config.yaml
num_hidden_layers: 11
hidden_size: 256
n_experts: 96
experts_per_token: 8
d_expert: 32
d_shared_expert: 0
hidden_act: "swiglu"
moe_layers: [1, 2, 3, 4, 5, 6, 7, 8, 9, 10]
router_score: "softmax"
normalize_top_k: false
routed_scale: 3.46
balance_loss: 0.00235
balance_bias: false
router_z_loss: 0.001
init_std_router: 0.0172
lr_router: 0.00174
num_attention_heads: 3
num_key_value_heads: 3
head_dim: 128
vocab_size: 32768
norm: "layernorm"
norm_place: "pre"
norm_eps: 1e-05
positions: "rope"
rope_theta: 10000.0
rope_fraction: 1.0
qk_norm: false
attn_scale: 0.0884
tie_word_embeddings: false
parallel_block: false
init: "trunc"
init_std_qkv: 0.0271
init_std_o: 0.0
init_std_up: 0.0271
init_std_down: 0.0
optimizer: "muon_variant"
learning_rate: 0.0034
lr_mult_o: 1.67
beta1: 0.93
lr_head: 0.00663
max_grad_norm: 1.0
warmup_steps: 200
schedule: "wsd"
decay_fraction: 1.0
decay_shape: "linear"
final_lr_fraction: 0.0
batch_tokens: 32768
max_seq_len: 512
doc_mask: true
z_loss: 1e-05
train_tokens: 278900000
max_steps: 8512
dataset: "wikipedia_en"
Below are experts of layer 8 (counted from 0) of a mixture-of-experts language model. Rows are named router (the router's row for the expert), gate (a neuron's input weights, with its number), up (a neuron's input weights, with its number) and show model dimensions 0-255. Each number is 500 + 25 x the weight over its row's rms, rounded and kept within 0 to 999. Numbers have three digits each.
Before each expert's rows: "gets" lists some tokens that make up at least twice as much of what it gets as of all text; "mostly gets" lists some tokens that are sent to it at least half of the time. This comes from a sample of Wikipedia text that the model never trained on. Tokens count by the router's weight.

# expert 32
gets: "- ", "\n", "A", "Mos", "P", "Hal"
mostly gets: "cin", "Mos", "Succeeded ", "Ash", "Mil", "Hal"
router:509478529518511519486522487484485506481496490499471517457496480490524439497515473525501512502491497509530510523523520528482512479431505513492497528510477513509479536494480500445495490535494503535502521532561477494482460518496509486503483500517449505524483492488456474545474495498537509507488475488498538505502488520531488482492497505494489479479490482519535537490482512509470477487522539501493529455528533511485549491507520509482507524497487515545570514507499521458475485474521483516524582538504521496495477490523500475461467490494539477492511518472437513445474501496528528504565530466449462470447490502523459475520504535487492516488475528535555494495525486507469509536521453505495515508509499543522499506526501468531451468470494473468487537513501539510488529497479493
gate0:462550500524489521477481495462537511486488503508505519486467485530509502475501469523475466493469495520496524477503471508517521519485468471480475549457509540505482533501517495490495489563454485532512515517509431478512481515487533476524460484489478476509525519510494501477527521482525520455526458537477513508521556536499504508519518498511536521470484487503583491503490554493533470496501508544487465480550515512502534468499558510472474510511519506486506509526459523491551486511516535494551481524496496516507470495517508529531479479488496449507478492505489465505498505534522489493515474520526508530521431484534451461494461503510456478490502491518498499530532512535465442502473556474497470524493490483496508490490491498501530542540481491500502480489502496511521475484535516
up0:498536497468504511495468513471488497513486529479520534496434541498513525489502512462513462488517517526461538489510538493470517495540484456505497502456505475513447504460491452499498563514465522485521538459513513489536482510517550506489486513489473498460486479508530460492516527524503490490499522534522494495457484481486514526481564514514454522454472532502501525529503514474480483475469460491503503475527520556455509472507502560507511505484532519472502497494490532504506490523531526480494472518517490466522482461483528540503515534473482494509502488471482497534491500490508502523514474559547502512480464543541488442515507527514503497492479523509467491512511559471504510520502526476492506521472500491482470502509446475472496496545486461521510493474523521477518460475523461
gate1:475497546525500525517511521484511508497517521468502523440461492498494492483544497491520513476464514505482517519529472512494489497492518509491484517488518521530532503486538499476526501491528517505501490529487519497534512519516529493485499461468491518507510529481507517522494525473448515525523487472515494473468517526484515469494485500515459505476493535454473538487466466426497517498510485489519499460519528519485557492470459532491497495458443478476518483511553465501515519486512462475567473514494483442489479498519505513481499472498516475519456504502502498514503487487465558579491505487514504483476439475519510456551461463513508533494487519508493502527517463542454500529489483484500478485531498525496531490515428470508520547524465517506534468495513499493490547478512500
up1:533508517470511515511511520500549458506507505451482500476483519484466502507475488507524513488504483532483460572503448478496483521499494503502486507508493476546413494490508470485536480488505549492485525548529520520509470474469537494514495519508502492537480470463488512513454532532488502525484483536472464494511519475461482515485524493508542475502475495490518552530468542473526507479522475528512545514485505497515470459518500542513493468546511519533488465480498529541476511535488485514493494490508464534513529473513515487500573479470507496455488507487517525493498489465497512477555475461505471525560507472527491501476491509508494545492500483531485487489479446514532514484492520460488536522518520464493524514448468475495490470509516522477498477495516488522490483499525455
gate2:527516509508500499438466544483520502489560519499466528519504521494471488482518482529510445475545470508488514459514538516532506472513491493509521543501512495496567525493463499478493496539509499503502514478501514459479493471442523497493470482491505479518485501488517495496523513521488461399476474497476518526496522462508490501461510506516511503503472509509515517523487537521482498529503493492518534498534510526485490478508508526523533502456471462497517485451498536472488472484517526510475512469501512512493524492447461489491485469463447490521583493503506495521477498478555488501480522524535475475491513499529488465510500478503553522544499475537499502478472544500472500511495502462519494518484534446480470482531490537480486490478477543500549516493492508511539523476471504
up2:464486516502511490462519483532509518515498521480529495490482528499526527503513473496499477474506499463506517492462463439456462503469490517529480494486498501467496545493524503528518509484555506502516538476494551471548529524486463509516509523538536506489487477488483473502498463481476513519523523486477531498517479504515491476528442511499495501492467477505470502538521502524492463478480492546472454495564505473490453527510503473506474475450545474481527513499543485507486508516524529510490497474487512504480493470552539532466486526500555507468506518519565464467534541474499562509493511462505474521506518491520491512498466532520462471531505496493475536475522439513521512516489514522518504494505516510490510444461488523507509474482479458557506519516477465498500525523518490

# expert 79
gets: "|", "8", "7", "5", "9", "3"
mostly gets: "|", "=", "|---|---|---|---|---|", "Coordinates", "Preceded ", "Website"
router:489494566519479518513548485502460535469447519467517505501498458496516463503505478525521482492520496502496552521516522504485508511489470491491499476436476506480488505481444465468495497532462471512506493517515502521497513526475500485536462489530493516488490491515509484544462513490542485462517498482502517489560507507531496479538512505532491453485507461504514506505498476494459487465520541495520509471493528526480541548523526514451548493491497484501504482510494493466418472442506506521530499547503544485495507497509490503486460490473524481516512529499465486504506477527485546474571553494493456496447477515513487483466472511497522554485469538497537481482517506537508521505516489476509516538493487499508524499497488496515472493480503502433515539490490510507505532468502502
gate0:552508507505484494523461537508496550506506468519521579477502516486474504499494515501485514499497488455501492504460507521484542476545475524493533568462499502493500489479485497563485478520472517490519554519516503488532506518515480474484519484526520504503501495508504466514526517503473481509470493511526548485507455473481472480487471468550456502467484490477483513496504514461506505482501459481486485470525497503498493509463536499522470511510522521508540445468501516539468465489490517502512521498523470477475445507485506485516496480487488481481544472514487494464489483472502475527485508484539509484469432501517559525499481505482516509475557504491480451534457496505522548503462551514479452489508494490510544474499536497501459512490493446499529504526507505512499488446469539
up0:550502505498476481535507530485529471491514466518509507481506510493445529454495508521519470517493472485520574463497550504507526504503449551521514517443486493505532471481522479515497507499495511503513542536450530458503504492496491490521487500496526467505490465495506512537507470527489490514493465515528439501535477472504508473461508499483509551482538530527517490511488491495531473495473522495524503499516491507486468523503503499545481515510510489526461482486489514499471454507474503506466482496566433480507509498485524528486559471495487499487487501529524503487531495496545474486483543475535481466513450531545479532570505467473510518496509518467458469497476491459533525491483525480540492512499512514495485445475519499463503493471467529525521482480494517504532471493485499
gate1:477502504465445511496498480475446510481488485472481493549519479502479511506504502490517447491492490463517514530477464503490475469522521504461475465453454479520527507470484482551480520474520511496497460526490516492520547530476512507526458515500548518488513484538500499501472520524533508485531489496469551449500520497507500477484504498536531536465552512478519479507495491502479500523561509520489516506499466493522491524506465490503502486488461510535475445500524527464526481486501505547547438521531475500502544479482477505482523537484485528483503504488495529505542475514522540501507513491510493485538549477508487473508488531492513513499492502490525507482480504496475475446540535502510470538535518474489488486459495513544503481521502517442518514437465487485535564494484509
up1:548504505548516467496524480519532509534504501518524506471466552496519480485495514479506520486522498521503527474516515488460516524475449506557529511500520532496480487526537510469477516546500463522536507478541494530467442498483483469482559504486476467499490497493525507512536492485503486490469503488501502515477512464485486508504500465507498467494462497527464510488479534538537507512444527489467468490498519472510490500506531488474497488525526478491527546498441492528479553474509543480492561465487502508506455494460536545487476485525546491524470505501477468493473509494470490469495490534497522512477470521474511517525497466504485503511490523518510479544498491491526518533451487504491515470483456506498512498520495464468459468500482460519499506584528476516491473484543472
gate2:512460502491537482521476534487486498509506518471509501486543517512537563545497528454489478515503489493484501466496497497477540553541477530507515482527474465480529494466500445449464496474485488489467510499542456483475488484483488520456487515501492533493512480531475538490503516492497497475510527514524459480508546515440532473498506495512526485474492509520507486513531506450496507485487506525487517506498509495506478477509505493517493480484481476469516496543465541503482518506530488485528498456471478497541507498504494526468485493543454482425524503514504480510568460499469471471525458497455523499503516516509526530470498491515523477478488488520501525460493500527479555445516546465471464549515501500494523529513507489493489497485512525508530507472494480522560524473506554
up2:439528524509474535494533491547472494533550478502514544518517521505510450536533515480489508486481464486541506524486492512507530474460526506463494485474490562481471480502471495535501482514545507485490514477522480481554477503520507489486522477492495486478526488488510455519503512514484515561502504465470520546506441442526462537524474528491524487541496518519473535502474480523499538524542482512487494489554523463521540503477482474452531506487507526502500508489514524504501509524485507523480490510495528490480499520481510495507497505464510499552485503470484496490497519526551493510497543529522499527508441472503510481498470482494468491494513472531552500529458503477479484521477518538459524510468454474521514509527554504516509441487459498490506472520491515491474492525518484

# expert 28
gets: "D", "W", "F", "J", "L", "S"
mostly gets: "J", "W", "St", "F", "Y", "R"
router:475463554516479481510530486502491495493490509509486488486498495541504462470523482515497482488532462537527538499521517509495504518502489533490485489464504510486476506469449524501471481516450472528461462517506491473470476528507541471507441470523491505503483479551471491535505549522517483479492499484482516513511509547497500486519486511569514496456498491543500527499481511524472459486530503518520509495509516519474537527549538481500532482499517538532508497535477525462464491490519476516504531499489510474467493484491481491489473459478519453467535502487490515469517475484510550480529517487495467470454479549484482493461450514481510551475470507487532493507517514547481532537539477487514515525526528522548513502479521472500480509470488480447512553502502516516491544455501531
gate0:513497519515469470513459497515508542464515492528547500530489508566520483508519498529547469516530502479491483474497506459490490520505481471490479476498539491510505496523526461479487518537490459462488468533502489527529516496492490500479495504504507501480471524514519521486450496494533472510549522522501516508496497506504485495469530502542482487491487488513475521511459437536550489469494540498469537517481493563489531481519512474453486524508512495486443508514469482476507529446511515458518523491496447458490505455530519488490513464452489464514507467469496493476488511528497499541503476497454506508519446531479528502485512563578500511540513504523465490459514506480490524488529509491486509495501540529472515472487560467487487521507493501527519518511468497527484533514489522
up0:507528506515531485508514526492515511477525530525506488480456501499448500526507527479483470478521443480472501549512519591480523484483454518483514500481484460468485527490485539503491470496510477513525495511521516451535509503476519452526490508494471506478524469527504472491516548519511469468520482460495476498451505495499500547489490550487508476492565496485507514522474544490493478454510533492527490492510537521496516507493506532495514456504485474462525471487512536526482479506531502512496518513520500541461542491520487497514450514505491504538494501453474511531463493508518503527508480493506549495524429499480472489492496426477525504491498472520478534485537525488509493535523493495509529490529537466500459500476474514510506468532510528462508479498513524463522469469465520
gate1:523501515505526504458481485509509535514515501521520513507484521540471526491457505513466499475544479488483468494532547508498502468482499482494531524476508481473467516466526469461511534460473520541538483507520485503488455583515497509537518505506464494497501499515502500466517512497503533521507506503456536498490494525486544498535525497492512544500538473495511532494475491539497494479493477469486562487464534525525488496520527522514537497453480475532510534518455481526507521534479471460502532545513494500465504506503498513466538500512511483508492518454487458498468445503504529494486469494484477526464527528461498445503481528477473470515465496497478500445468510481522510510543498512477484497512509517514523500485487527464455518517477543519518539519420515479485501473479467
up1:479518462516452512530514526509532468469492492503509492482529484490525490480527512464531491497423540481529524491476467460454502536533557465519454505532565523524485485530489533496471474533528492487512490474488495530512535469520488482473503481483485507526504511477511491530509489481494465482481481473515488531537468474508445508540458496490494494507499497515507423516511518496518503536532512502504490485514469466463490506524480482480434529503503485494502509507505534480512499472530508534491458493475533489512471509495505532528514513479500537510469487546494564513498533488489467490498511486493554479505496464472449489496497494507518532492522490497517520536548498510467503495455504504512526531468503480471494516500445536512573498515488485480475478521527497504479487540512518
gate2:497492522493527521524474491489511509488504499543475514480516513473495476513480551478471464563499503511535503444461525486493474470525477516513475509502458445500545495465480507486451485480518519478526489525556450483491486509502498530525493526500448512485496528512527485496475515457484502483531450450453502507536480451530522510499518537554462467497508479531502503491484517520484487522515502507482503496491508557534504488465491530476535479506495511459487523496552501482476501522550503507501492491466474528528530514547532498481514526474482534551496460472527522499487534509533514516518515454508490520475499484495492458450499513466489477500501487477485494545530515492500537509513519503520486534453505491497483456480516490488503525553526495467485496479497563513519528516502529
up2:508496519520481486483524518483531504505520490514502510506468499499490483456505493470482518504538502480509531503524530489519514461497489550499545519498545485478493508487483521527529492460493523494506449485507512499516480525516503513502505500510572504495531521507490450463498512542506525532506477552507550495486524535471483489516520513505498519473508513474485510510520502500513483472507503438503512512509474495535541532518462499528445492460491483518485449495508497529501509525482491487484445506506505492427470529488468500542540532545485491486495514467491532515494434473490486477444560482492522485501524489486480474504493483487488462523541498520490487490550531461524466503554475457441475501471525467463541495483502519516498494474477548462513490500499496455486518495474555

# expert 88
gets: "N", "S", "m", "p", "W", "C"
mostly gets: "N", "″", "km", "UTC", "S", "sq "
router:511467546517466505544529449498505519490498514525537482489505481542523448473528475515513483487486485493490556509543527492503506540504456513512510486466502509495489517489464458481493475492442442522472438552510511478478486549510537514521445438501510499483502481546466484509484530504558484483526485505493491503503504529498503491531484494529500507480523457525522526489515542506509477449488512496541512492522523519519532522494533491506548480502488513514483485506513483482456498507505478521535501493485497500489480491492513506496477475477539454476505528475484503487509519498522547498529498489509510484486460498485492469491488504453487553481454522502507473540502507531496535525525452476521519515527508575498491516488516466487463494472495513462532560503475490489465508470500526
gate0:556492528463513513505508517536466520528495498521500460533488537482480493495488462492540507480474512501512529523495518523472461482490477502484505512492511520489514464541522489515494513472506470521468487526505467534517493500506519515504511521485562543487473474522538480499506499514519511542515501528504498482476522484460487497540522504517506491501508529514504542511485520501461467473512549510455495472504516494513536493474522463542504494501512479497522480485517500502490485538521460510517457452473454515514504487521517530445527548474556448487514476482484480537530475474501509472481428508430480485533442488490527493502520476503457524521497496521508528480535509534464497503465528489492494477541530467530504542462516479515494485466528455516547468513508498533487515464475515
up0:472492543484489528499510484495478529508499470546523462506481512489488485520521496531523512517506507481491494570506499497481569522503471550470487483531512544512492526482507497500495444429494527496549514488466507512509458471515483507501507478509480509522506495506515524507490484516513465484511539467515502542499520487496505474485538507505480519507511465448480517462474467500510501482488493486507544459465464526518500474433481518493506489549540482571483486502478510492496538478496485485485494430493433503502485528509517504497535540484511454509489527491491453545475509517517504498462507518467483539514471495547492476533487529505508516524504481507530517457457513457521475516446482496481509564478511481486540489518492548502473498484508516528481507505489492498484484484515508
gate1:492528458486509470540514464505512504513524541501492504530527485529490559542498495439456473514493460465468495485496527490452496527466514499477508531506492496523547512466507461481508457509507482502471494525496525480512497481467468499502487547479491491535536499483472470532518508536550489473462510526493465489496478502500516559487475530506533478522497535533480458515545526500469480463494512499536485493464532461515476478469471498504528509483533506517472483482488487494464486498533440520485486503442504516505532481500516482524510498489514489491498496502500538497506523492501525522461544524476461495518521508472509484478514468505507519486522508482521522544458472505531499495502531483578500512490546481493537467473482483478500499502447455525523517498533509517516470534464545
up1:526519534506527493499491498511482513476479507508491509517462539483471478492511493497537474465508520524488530532493506538525451457535478514516503512522500522519460499556459461471487526505558532464507492499500481507436468498510527519509522509517530510457494518441490503494484446503473489504517458483508472472514512493469521512499507500470482490502499507454507542543490465543486507560511523499494520477458476535470517496487537549498493499543478475511496546508502514496520489508551508524483514503548500455512485550471471468454440482505495512480464468483499481546520523484489468479512489515502516495514475476552496496494530499496507483478517496532475519530541466499463469539478480517477475489501512495503455530499486508548491522482512509503553529500474496501516544526485464
gate2:502530535542508512473503497504501522519453448507499536500477479486547527541487482525522482530498519442534506530496519566523494532492493499501497507520523483534513495480487503492484512522494479499497474527467542502530537558485526483527472474471497506478427477491521497515526511459505528471487510538527453531506493498500509539514519489519492472513510483509496506436509500504513477488459481482508456500450529477471506502489472474486506507489496536544467484483493485512460454469496494534531502483538486474527488513565520465516483452540482532501528507520512518507465511492489525508470507477549514541488524487488511524487469535490504502494526490494502492493500474559460511476516453546488510488528530467468478511501479541499463446530509481510493539485461482517514493476498509
up2:487479479501490495482460469508535482479488533493489490551496483496453480502526490469501506490522472480505488484532482501491544512508496476476494500496504510546495512492491501529522493509510450486528503554485475528508488497446480543506500529472499562518494513483503501476509515512500519518513455538571502481499486509523515543491528518492468544519491496485522515452478505521509472489496512475519508486478550460514510501496482494486525528516503491506445486525456470509512519539492497536479433513527500478480454511528461509485563518539514509455440466435523529508488481505480452469455489466480508551523523502494489460490494458478489558545520501529477460510486489513483471519504520534512493513465518483467474501495491484525551497501503510514504518514464472531489459498521513

# expert 10
gets: "first ", "a ", "one ", "second ", "an ", "s "
mostly gets: "other ", "new ", "same ", "former ", "First ", "Best "
router:483485505511456490538507479510471528485483523497475462508530460490517488511525499511542491440503489539502478505502502531515524506487480519467479488466498485494479520489485500481461474525486476547465499499531483483512459555478524460513497492527508515474524519494472504512505521524522479511532467474484513532523547509520476539500480495523546468441510487520529506455481534524516496478522538517495493490514496537483510523534520472483511504540541516512550475547470520509470471458504471524521520513488529502442492507500447516498484494519523465502457532491470481456514443540512494474492534502487496475469483523491490461517459509466535528458496515531510462553513465530491496528536472495511530519533511517507530486482521456517467483484472491487534527488467484532496549489507515
gate0:506522536554431467526450475501502466506488527485501478487506484472468439435499511512537464522545521494487517516488499508494492516525515525503505477497465463475490511569545494477500523478522507503505495470544521487513479531477538537506506499465474507502506536516497538509535494515479492475548539470482525484435537492487527512503524491479522529483488474497502495505531490486490501497509537502482543501476457483516478496508483521465544521508540459522520481477513525502505516506498475451525478501550487523480528457474506508545467493491489503489511517468484502487490471550480482473497526541511470544497505528481502483529463520509522485478478497479481498488505519560496484490532450492465506523504506515514505496510467508484504547509522497522486448483497518458500541519552465
up0:506506499483483502448529506514540562502502519517498519524511474463551497516515522468522480522516477503495466499466484468472533480491478476473495499473488493457472526492471446493489584479485521524509550497518444473490478463489504524468487528526539527514508489496518499499491529498451489495477526519468478487456531512512504516502526498488504499478548526529484510472513497507476483441496517517509507497498507497480495512492503523499527504490479556465499507505506512533484513493516475537524493494501530531514524540506456472461481471479518490537473502490451482498501523509477511509539500498507501507489494487474465458501470505512438523515521546527474515460519523452521508532525481520485467486514490501515455485525470525524516541556456509555465480434516500533519518478519510
gate1:513489481457460491466470505485534511508545459493508484503492510464526443537488501480523491489553516473490464506478499477501521544484535499519484506557457529499504512534523471533471499529537528490510471497510454465503501507484475503490515528478492502492488513470492472525474505527490532501488496479490491517493487507517485508456476542478529473535513482534496467483519544492446509497555520524540513539486517486491509492470467475521520492493488453517489503489469545472525537540478521496495517490505466487491477500502531488514526461472510518512453496517511479487486529451458508522502489490482449529505470490461512502528511506478533524492467507517531491503497546519507514493509537503523520491494471503505505463451503484525523476527540544443471502546452523444548484527529535
up1:512494563547499468495532525501485508519439547491528513486497521487483500532483477508533477508492526517534533492506482489551497534516457506530505495520497488491456476504472532455526564500514524518460477476503502516483508502506535495506494511491495515459467497530477510484470496472467535512528505546521550527477504511524461460531501497488479517545494472498455521497470495522502504484482477539509501459512484491547513542511512487516467454465499527488497510508478492465467473505547531474493500475474535502495451491522492491522460512478508510488519494514469546476456449466508486516533483508543473460471505512514546462473487462483508472506522462513522490523473493464493481501528499501500527489483543493480522563509462489477505474548492497519489494514511490497498529513437485
gate2:502517494502534493479531438532496506448491495495510496500487506506512501476542478523518482484485457488473503489472465537518471548534488480500503534494499487489494453519487475497497450502500519519499483514482472512549502521476527471511506499498496477526511450495491531452477518515482488533483505519457502516525479506479536543501455478540445542547521502483520491538508518502480500559543487517518492478465503515481489532485471501522508538479467485521498487496431471508538549512493467487478478515518507462476505485524507512525471527524502476488520504521470534503500469517515538477492468514460523545554537555515502534500509501482486481551506499524496501532502448480484522496463553482471530464521521496470506540484487479463503508504542513473536520465473526498527509492470515
up2:534494488527495488503481495499494524492502516454525522516519424477497521510530526540488504476447529521565508532462492469499519549514526488515520505503481526530526480504529512494500513525497493508461475485516505493523517502479512504522509497510477520503483488474506511496447479506505475490463462468488479549488473496541540494459517502520473520531461516524564494544481505519508483475502479507536442481498478494495513522527497488477495498531464478489495483497500494475501494530468472544479498524506506519546523521500517477517481486470574474507521504457512504514492502437487504513522517458501501463496517488529461541464495516487536542529507490532505487501489420516416496513529526499534481503502472520486510476492495495527496495499501513467475498513520515520558462525450481

# expert 82
gets: "the ", "a ", "an ", "-", "The ", "its "
mostly gets: "public ", "main ", "inter", "their ", "under", "largest "
router:505490507502490484536532479540482526474493510536471458485513480508522478549526499539536467441520461539537512494486496542482534498469460512485480461443476520470487510516495507473472494542474471538469502535521491454514502534492541487500520481532503510486523483497483485492453522511496444501489486491493488508527525507497491529511477496508528474454544490523549525452474532507499468504520544544529508488553505516469542553526520500488523504525549540507532473542462489499486478491518486539498515526503516480471506508498485498472482488475503466496477533465479500484527466546524489479489512505478485519488492541506477495499484489457544520479482507520494481551513463520477515519539497484517540519531519533525535488468496485520496476478480469466498517470476502519489517490468520
gate0:547483494471504556469495534485490541475495484455547507518467469521528507528474484486493525487484483490491588487508518509479497506508525517449518517502491535468532491470476491454520472462501491459474477498512555462486536511502506510481489489488465498517517595494500485474525516479476524477518522492518515506494549497507493503503498505495477506519529496457445469521483494534459528505491458484492488505516503495494518499479535515488538500474534502508511498511492470476502500499493572525534509514504542457503496494461511519507468488525547520521472499519534522496488519482488519508495490494493497538521527526509448475526509469483485488472473535494526497451521507498454543460512469470499518489503490545542496503524516487497480451527510486457491477481501516514515522545548517
up0:497471571477585459505474483504553468493434536548474500473494522524506516529454495488463461519546510502506486503508501527531515494518530511533479497529475515494481531526514491479515500482495515506515474454536488463512494512494506481528499496530474528444453484481511510477494533459478500489471494493483487450478479468440493487510495470510512464486456478552520479521520489527505444482516533508502526504463521474522522492521532484540510500485502502524490490499469511479483539487505474501462501527507524502501517466528460468474516548509495494479503541499484498545481490495507505525527494513506493496445516497495543511456488487495475504514469491497480533489525501472500513476492524481501498516506501506498465457498481535489533519530500492471497561522501487474546515467549537
gate1:532501525497488486534507517487491483447479518501536524517541461504483488469533494492491517511501515459538492552517495505517510535507506448508488513515505503477504506542521544480515539513514498490503509523500477543480524439511512507489494498439527493512488532518506516506465512535482515541490494487452498543462494487496507495510534471525513541502512452566461502547483471549526505519522498560480472510491458469492476483507522457457507470512489480478507487485516495496492532463514456507530475473462466498523510470483486503509464504475488461488519463504471488540461529476453516499487512476502473511441508486510516443476552482492529490523546498498500477523492476510492491511510543516545515542498503480475507508509472448458526513516481488516481485508527462530507499528519522
up1:522493476490546490475506494546458500536506466527536513469514508536522469555528483479504471481557478550469508542524491520542503478502438518516527527504544526467524459541463520564496496466443482471500514500465512477521524492524515493517486492493543493532492495488469497495489449521473470524486494531515504463515473484511492518527481485535479493522493503480517475477516468518521553495503499460501499456522502525478486531471504539511498498491493488480452508461538484518505520513515512507483481527497525486470465523500530489505520501527480491433562508500536514484530562496506491495505482548510521516500483481500536490491460495475510521481535480533517475483490469487471503526486486529491496521506493489496490493521517471473514487477554490505446511499473465552512516493483476
gate2:484502518521481491510490513504488475458526531501494496482503525459526481500510517469464486503499505470493512525523500485515487509530489528528497544484486454477483513501518459452573494468530502520481507486525503506534487504496479479553507488483541453509513528468514489464539526509488541465520498446499488547518499489478465508528518533524472512487512485537495475510519481474472503513479501497513520497493448523520503473570529495463475472474477482501503551508487510551494505463520502542521497486468510461489470461551460510498450490495528478528508475514511512511472496474479522475515514491464522529514469474545494470497481492498443523458485523513571478470489480459487461479503501491548487519462533508517500558510478463471500553499514491524491507467496492486486501482506531
up2:496506434489474521521471480478551480498522541458510511559526527526516508498505512501534510487515488456475486454504517511519489462513491516457551506421515463488490513482489531517476484449505478525506489502544476525498506554508498513486478498534504505481523511494505499477545533539501489490565476491494461504466505501547436492499511487500519487520519519517488462509484502500560537487492532450510509527458501477544493487477507494486493486490446525505506489458514503527511526481476537487526514454520515472485475522530495551508473490536531487547517543500515532470518454533496461488503486469477492489493476462489516466515497474492463499453501528488501492469504505511495451504515475520516530514506497515499526517501501460476535494457488470507524508473484470518507482503489518

# expert 2
gets: ".", "-", "/", "–", "C", "t"
mostly gets: "&", "})", "^", "ø", "Don", "lb"
router:497481529503492484529509506518487528508503511508520475482506481502500502490522446504521468495487487513554514521519522493485503538488518551473474494456495516517493502455492470475504510505455460524479505529509488478510507510507529498500454496501469495502511490509432470539481538475569480501510460491501547538514551506514471487511497537545527479510555492521477502482483479505485451497493500526512490500490498489495561498496537472524535488493524530529530474486455489484464485469515507555556474494458487503505497471508514479464478442444529499478536504495490501489500510513532537473518504484502510508467455555489507487492517478487513543485468540541500488509498529532483531487476496464525513525542518528517524519474536474488462492433503492476497552516510488505478483466482498
gate0:506529499524515495580474527475487497480486489488497510477528485532435502478491509513506492528485504511523521506501489511522486505481507555460478478486486474465501490474508486469503543470517462511489479519493482512497500513542570486487474554497501506556492519531523489503491568470504477520496507478486505487484493506531516512518500477478473540487537500527455519505485502487493491510497520560480488516473530515534469533488505508517504504521509465493492439453474505545516503493512457520497455486541472486502505491507499524507483489490524467505543503522488524510485510567496489508484507521485466491511456479482464486483498482495547524513496429487502489486455484532519518545538485529470531504493515466565516545488476547495478498497536456474512474484500525465498518450482496
up0:520493512527511499491521474518508476533497491474518499474505509536481495462488536514475486482470547482492508475529492522489516476486482525524525558497534517455500478475469519491522474496498460465459507551476501506486463525547514529469546498518471478502540489521507507488485546483522512521490484490475479523495482522524503487507497506517509553429492509519521504530540472491484489505531491498519459502542522489521538488535492483458473500489471504462501475494528497565448491516517504464458454536509467490502520494516541546525496500485531532481494467467520537539519461530450478474491514497489508492531466507406483511518491494490495504514494461476480517540526515490533502532472511491498490472497530477530500485506515512484469547460525496480523471501532498496461501472464507
gate1:489494496509484490465501529504506499544527477476487505496567485523515519470531496469484493555441483517493501487483486501486512518477539441528509519472487536502514477485508521518500543513487558504522479517528508479513468554514520543475454521523492540515551444480566515492504512548460515514479466506480502517530478485507504499464477549537522464508517442472480510487470518508512486462554492506525501505500498461513506470488494494547525466494456473454508467465516518449519524543525508478470469518482465483480489488541474537490510521508544501502519508522541503530503527485495514471504498499511459511534476516471490486520495482470492499500470516519461512495498506488455519509485499474504496513506538527474524498475474512485475512505496511508569496528529532518490491484493511
up1:538515525554511471547526543494538461442518504503511470536503528498481513489513477547519496499507517508488477462497488522510525476470525463504520490494482505480493473548495500505512562443511501504490482526506557484477487539478505486469517448509462510504495529502528493529491508475487467515513460517472478488519509513494486481528512519498494497498478429482491515498511511508523462477507548495497502499492488532502503486476535514545477466493503492509468545502521516531476533478531513439486499477466512489499509512530503513510483459511513493449513439496503511455440530533553476481459552520491526530504484488487532486490545495490548502518494517510505521477474494488512509499499492521458448457500514500510504528478523494425531512484479530481500496496530539513516494525477469
gate2:470488465532537555497497507504517496512511538474499511542491498460488503490500492484484509536527541501487497533508468487534537492515470498531480504556466565516534507454464441535488458502502446495484509451504502484497511539515454496475518506511488489484503467488541476561517495488534473465522495449492498465519513511478519498513525506516497478489502508514515502507531462481492498497512515450500502470468547505510459517444465515499516501531546527543493479532488491537488470522514462543519485513522467465503505498477529511489492434497508490500492536536503531537496480482450506499522478497548508488481529509505532452527482518457472519493508525462482521481461471539499492518492488508494507515463474497499478519500475472475456478513523522492520519449521498512527502526508506
up2:511521483503482522499447480510526517481531496520471503498535527510445501504553518457545527495541500481490517518491518494491495493547534505528505520528495541556501497506488486531475460479520482484490498555481495519496473525501471504480480518531478497513505461490494492443503504550471483477506483480531487496489519492501486503468543562538493518512516479501545513475497490513539504473542497548534487523450525488526518478495495463479477446499480444499533519469537483508496542461472521507474469516482478542467494478535462504492475494485477525510452502512491498468498475463475511447501519499512486512516478513477516511496536478488537460555544477512489487507513518464474531519492454532443469470511483502496491542510499526480509494467499519498515491519549459533507491496490509